Weights of a small mixture-of-experts language model, trained from scratch on English Wikipedia.
Size: 11 layers, width 192, 56.5M parameters.
Experts: 16 experts in each of 11 layers, 480 SwiGLU neurons an expert, 1 pick a token, a softmax router.
Training: a variant of Muon for the experts, 400M tokens, 6096 steps.
Below are experts of layer 6 (counted from 0) of a mixture-of-experts language model. Rows are named router (the router's row for the expert), gate (a neuron's input weights, with its number), up (a neuron's input weights, with its number), down (a neuron's output weights, with its number) and show model dimensions 0-191. Each number is 500 + 25 x the weight over its row's rms, rounded and kept within 0 to 999. Numbers have three digits each.
After each expert's rows: a language model's description of what the expert responds to; "mostly gets" lists some tokens that are sent to it at least half of the time. This comes from a sample of Wikipedia text that the model never trained on.

# expert 2
router:505468533456499524508501541507481532471526500480457489517548522494520502516538545533482523472437466508493491472513500518503509451499533466519464483546525531496462511480479470485501483510516510508484498466503459534502522526545514509473504494513537476472501439470462530494494501484500494509540497471534490495474500492511548500511489481463521503504455488453524516449487489538497508500486527478530478551554497520504520513502495493509496533546507483520466449504489482495495494543498480547551500496446471484528504488531503498481497501470502530494522485487507528520522521532468509468
gate0:483531505535493514514483497498505477527495517521486466496489491517473492535473495513518509569528532478507448495471494506540495534494480533501530569507467492525520530535506542487497514494543537524505474488496480520467485538454529480463532517521489488500499503550491496493480493462527577464495541479490433495518496514511488476527467465532486502475517526494474503495475517513481495550517454481522518532477484472497473478496501470482464468488508516507527540485487500515508494480439488499489524517526468556494529469498493521514522558477478501521483507487502493487522524488473477523
up0:478516530526490474508499536560505454534486547532507489515498504501479475546479482510517535538499515484496509503469509503557523498489511483475534534530505521499520527497546575486506466551544475522481510470508506526489501533505505500479523491511472487510477526534531497532505496480525514488533545500492520478532498535504459501543521486500466568544492485515498525498464493514503498523516469490504487490503547531535521464525517534504522480469478522494472483471490505467505517498520524522481502505517467537479471479467460477479531558490520519528478492545498517507543501506531466513
down0:512534580501520444527503553517496475540467494535512482498499550542490526506483503494524488526504480499463512514448475511504516494475458512452527553484473519482528532503524545503564475529512466542463518504497517523499494503460541495485478467515483506505493511525499457507488514525514555505501532506492496504512544519525482526501498517453497491529507473498476487481513528476484503538524455493530498455479500504525477519486517529501477468490460525503524455498528488490480477508531523487527531497527492508495490508490543484493502518469486483474452538482479500491485462511470467510
Description: Nouns for activity domains and career sections, mostly sports, often in headings after ==, such as season, Cup, Club career, political.
mostly gets: " Cup", " football", " season", " political", " game", " social"

# expert 8
router:450586496496454544521491553485487500442470537486484528502554542548470525481524512507483538506495493519480519503475500472522496459481459466453522531500499505519463528480489514484509519513495524497486492478485516516536504500494483581476485510489535498479476518503492540528507472510486561508502489530515470469494531526524488532506491530485516508472477510467543519502499531519525490503486473491512490467525500510499508529506528504515499494521500528521530495492518507526496486518511451471549501564502460488509453492500524470523490524490480484476461525465494498494500471502482502522
gate0:520506493551486534452542491532524508516534506540519505498504489485467489494512505521469523484510497518494500525507485514541492517527490511511521512528514447491487486530456476486474528487511510496504491512526515453483504520533490472448555476491508518481486540492465513519482491476476514483463462497489541458489566533458463478506502509497492499479505537536473543515523529473523496499501483486504481497515497531543450535528512521471474488500467490546544520485484498475476555476487499494450481481484526478468536522526499472470464507465491508488500475447489457488523506545483507464
up0:525446493512494477488497463458488494496511490516497487495472511476482535501501437510500546482506476556524531514484469452513489490518517541503473501526557502488503512512559490525508513504515537505519493503518492441516518472482478494515491528502476510480460494464504538503491513437529494469505525454458497508522484507501479474510497510482504548555485480512460478501497509474506474470472541494451492503509446485497538513518531499477487523517458497544433519527549497523503507485498526480519454519503528496523499499493487502537466477445477524499482490519484487512522499520494485544
down0:482492514487494482505496507455477540474530487498498510530468540471516498491503540520491467545512475523531508457489488477482525512513495533545518514534515542489501518477498455472503522529483500507508443480528527506479509496503543497491489509514559488515494435435508503508475449538498475496530515529517553473492507504481492482490498525537537561484504499492494506504517485504530472464508546512532534515507509515501542480455519446537493495494514493464528448490491482535514495498509446521520470483484459509476493507482511541469500492473541528501528487498513534527512502542529507491
Description: Articles and possessives (the, his, her, their) before a noun, and Binomial in taxonomy infobox lists after Species lines.
mostly gets: " Binomi", "----", " Lac", " his", ">", " kW"

# expert 0
router:515510474507514505484494467534473502515548518499527485500457527458523454515513471482515499511522508530538495537472474499496510512493507474549551512498501512456509489538508555470499516495478454527506541531516536482450509556547483509471519494520488474520478471531479474487532494467495510518498516505443494531512506479491499526485530461475510503526545514532492488511494544558447502513532495503502516496510474503516486460494476470490467458522482483451539527508467519497530510489466514516462522468520529500499510499521511561492480526520495499484516512495489485461453495497526469490
gate0:555505492489529514449481472475494459493468468460505480503523483453549489478525488449523500524500521532498497508514512548495510478528510470536499496503510528522517526511484513479458486511482485510478535449540512445549500430530464495484536489491494490512477499539518484461473491515492534492524523542457500498507466498514501506524537511514506511540489489525500534489497530477482529481488488503505515507473491546533541524517513478498526495531474530526473510512551543511484501501517517467493561499492517517539511473492469482523516493490452464511519487509529535467481522500463478487
up0:441526552501478527477492486493519557531505505538508493488482478510435532511527558537457505498518498485513511529487501506508454529487480550484509523488502490510510486540525476514529506490525497520505534506514458515484507516517531519465498521499517489471509498477538520535514512500490503485467470506527514548483482533513489485495462492493520510497468537468515468488491467491550486496493553472449510455528505455514513466533466479476496551443503473491530528490468455527515482463463471507480479514500484508477526505551527512483488480522496516525481483486486493501526506542530509506
down0:534504460501514475464475556485535491504485471470514461524518467513488515530518506487511507535481519517505480514515529470505555482491499501507517492524550494515480495524504548487474506535483474499517526535487494480517513504499491454495445525480503507543489431465511468460492527524503501502542479503475484460449520502521502536557488521502510484490476548498437510468469489500463502479534538517503496503497485463499504521482500515536549483511476515472466445487539475528477511497512493536483483501555492492479490452498476500485519481523491490526461475505467458488492496474491469518
Description: Copular and auxiliary verbs, articles and connectives in running prose, often after a comma or subject, such as was, is, a, one of.
mostly gets: " been", " but", " was", " are", " being", " has"

# expert 9
router:473523533536512484457491519505516473557461470477490505460536519532512519456518484494500506446515500469468510530517450432504532482485482539452453496471443530520518463496497493525504496457526486462464511499496500495544506488491524483520494494497498475500494517508433472506459491493490492471489520518514471489480507463490501466521502523466469498474463481508515502533483474537513518474560507494455484470525518509472545491500510514474546489507542512509498524485501504457479494500505539515530478503535472501480495517500502495495523548489491492519517511518535541510518539511497522534
gate2:485515519465483523515451513466496521519518476524520521521448521505478471518504469531534494494511478488497540515522494547491488493465516514499533522543507509522482521510487520524496541498478555462477448523531496501536447520501444528486511513476478487535514503486558533509504490535454523463501508551490539539509572465450499482433506487448529521489513504491512463494490478513465522503503517507502511495495525539498487502502499493504457499504515478472512529518488476512503510488513472543515533485443477507485516515520503487531463523517496495490532514470516490504490488503495457529
up2:465530476535526463466473466531523554482479472492528493450498529522471482490531544494514509570518513517510452509511495464500487512492479536472503535458518566521516490503545484467479518512456526471478520523490495481496480504542491549527463480553480510499515485502483508493491526500483520503469500473477484458537520498502527495480497474535474454526470501503483521473486477523502483502529522499503501473495485500495493509475476524505485539507510485524499514488499510521465524559528514463540519494514497501534462468486470537519489508554495471512531476473515535484507549490469512521
down2:513513537528496487503527517500497526507439526476519530513504442534461505490519495490516472539530529485521523491476479494482465523498492529478424526480485501476508515518501485496501515461504479544488500491470496510488522477544530486515557452483493508529484501501491490525506516500490443547467516488511465530544464475480504527494494450504518485474552437477482515510493444476530486524518535477489499483494478490499518486493511549507482523530525484484512497487504479470488473495503481554486516507485488459450484513505527501537557497486521505474552519488493514480516535497477474522
Description: Line breaks, list dashes, colons and field labels in infobox-style key–value lists, such as Country:, Born, Coordinates, Website.
mostly gets: "See", "Scientific", " Coordinates", " (0)", " Website", " Died"

# expert 7
router:491446449532460522546528506467502537525493515478506508521477447501481513481460535522500468495516512525497536537527511528504500496517528492489519499521498527470496495476461491478487509530501521521533557511530483477488530491505508507508503473499508450473524542534507458452497493534522496525489573488473510477521546502487488551509509522513445510492495514539550520500492497483518474466495527484503504514497505484485496473519510481489485450506473489493503494557497561520542506479494481524526462481468473464498517495449518527480503519493516466537476511530459507516521479506532487498
gate0:539525538549480529519560482504536519474492499497502523513542508524499512492495516524494486479462501553534468481481529495491480539514470541462515481492434509486505494489492487496498487505490525451477490463475463503475519505503460507506522449548520497497527472497460528488486494452508474525493525489503520522564537479483514503518462529521493506540442491510510460464512531509482468503514527517493532507497479471547508506523515553486499431498475504456506493526503488488502515474495473516470495501529468556527518530491500476518506506519489498524524458498512505462507497509476488473
up0:540459497498502483492503506480497511485516499534456491522485483513485484504511552529497483480469502481498464533486492524504519468536512539519507496534477503476490505446521496463519504460486489503515497510500525512509461491487473477518474479513518484495445482521554481503505509507457538488566516529538454568497496528565512478499530479480521475461534526461520506475479527504421496510531477494484456482481496537483501501488498452471517529474532536519483510502484488491498519527512448496500549534489504477530492525490475521492496487514472501489499522507500524514539545549511503510
down0:504495527498517496519510509531484491523465510480470509494493501523528462482484470500487554510506513452459521518487493521455515502481497498508471484524439548479498470548499482500539504496499527420501495460541535568447492525470467486525514487536469442509484494506502501468497501514500484496509510532509483457522513495548518520475478489516500493488509527506524463480505498474473487521540514459503465523525508512476497481498494510458536458521516547520495500486518492492504544523491504512507544511472485508500545498528472511478488543457456521518478498510505518491466474467537454508
Description: Hyphens in compounds and word-initial pieces or small number words before them, such as in-chief, re, co, un, three, four-year.
mostly gets: " re", " co", " al", " un", " three", " Al"

# expert 4
router:495523518496520468506506510471543529473488533502482549476515511508458498524523481516500473479475500505513497485501484508507514500464456482484478463483524512493482537492537501521507533541508525486445535443495495487491484505502487546466493509546483510508457501493552485520538506490499500486530453534492472445475532508509490527501528493473517507489502487515511482501494476475510510461467491518455507503503509493547489591515509490428561469497455527479482482533513512458501518545507475511483513521510486474475462493466510528490493478472494503484485505479536535532482467493466513525
gate2:545477528489509486484496513505504506493527527465534463507482506540498559525512516510485509441459443495518476482509490474497514459511521466533544497495480536460523489497508483529460487451540465517519531503517498495505484484551517483537476516471484437482487510519518487514502534485504503506504499505500485455512486465503533477487451539469496546494510554530482474500511482526480547480483487525525536474465543516526523542487467501518486530509505509510518508485508465481488452502469503461460501518458481489499495471538499510507492499489525534492472465517494509505520514530514458543
up2:482507503448459477527472513471441472435495494484491491530499496480505477561482486488490515477468460484471502565502471481506530470500505480498531451520491509437508499526506485504539484545549508496483505469525515557492510517508511497517504437520514491482457523505487469479477526526517508524484494497478500543461508512525505508489497525525499505496509509516500517485520488535484455502513555532507535494494514471528474522517516493556489483499520474505448485519486455508523519502559454500469502502497503527473499509541488497517510508478454493469477474539485466485517519495519492511
down2:533547516518497456483525498559529510556554487509507514469466493489471500504463484489502528487472522498444504526525511514521479525549478491489485494508460493518479492514512473515530495480510527490494506486494526471480521477553489510520492499459538473503499484512474498459497496476481488521565498478511481506547526517519441502495513515535510507502539455530446497491518469524488501467499489492532528511502507453450495514516471512517490470457502504519557532464473523473467475473530496445482481484526527507445525488503506497495452512483471482485483492489488504504502505492468467473
Description: Tokens inside pipe-delimited tables and census or results statistics, such as numbers, country or person names, in, (, medalist.
mostly gets: " medalist", " Turnout", " Species", " (3", " (7", " Swing"

# expert 11
router:483541521443515506483533515507473520525534470497532510458460504457497503497491430514501472497505472488542493511518532478528508502487468475526530513517545554455523498489494467527448512505540453509521463480489518504506514489518495524483476512512494505508495525475510562461498515481468506490482465531515499482534507499471517487527503477535491499502525446534454504493455481530468484487504436494473487526473496497521531475495478484528483496504488494513469524465486480520473499506503501499502486506494552522535526503498483465497528492527463523543463524528476455492489487445524486492
gate2:554529486498505510463471511471516539507524450486490513486530498492479477504490528479461466480492538489462500495466460512519521532519486524464488511484461553541513481504529481497513517504534490481478475507528506478533497513490504454468511499512450504454550502490465542505475464525499468458522470471494520468531512508509546459499542551492526514531459487539520555466485535523520478519510494488480511471520507447526504489457527499486473508487507489506512494534492459503513506461510529533488461492527490502487499531516519508484535460508512490472507500508436508508503532493523494496
up2:463496545516521520497477477488473489531483523546501489508475507532494513517486500499525480531470484505477454488532547517490472473511538484529493467500518512443473539501467480524451488526532507509480529469519498443508515493519449538519510521496499449509501517500477468515461523484524473502475480545497515515465493519508511495517498508496443454500524504544510434498503476525526490525465488496513478501508499503529504514480500567464585490506492542491500515494468511521476523499494523513504508484508487485526528471545496520530484513471514511471516516529505512455443494491508501531
down2:490477474549480493482493509495491463483469506488465514531453522510507485450534469540546500523495507465511492484497515515525497457495544483536504492470523515452486555475507453518467512475535525446500500522466484467469469501475492530534483496527511502527468502529469506512516492480487460502473542488552545466485506474496524526496516477503487504471501528485512459480502473501429552509520484481530504516503471504508495567502527494464452504467495512528489536496492504488496476469493506495510499462494506529487463501457525519511479481461491489516497509494542498477483483487517466541
Description: Commas and place or relation prepositions after noun phrases, plus article-title = markers, such as village in, member of, near, genus.
mostly gets: "),", "\",", ",", " near", "=", " genus"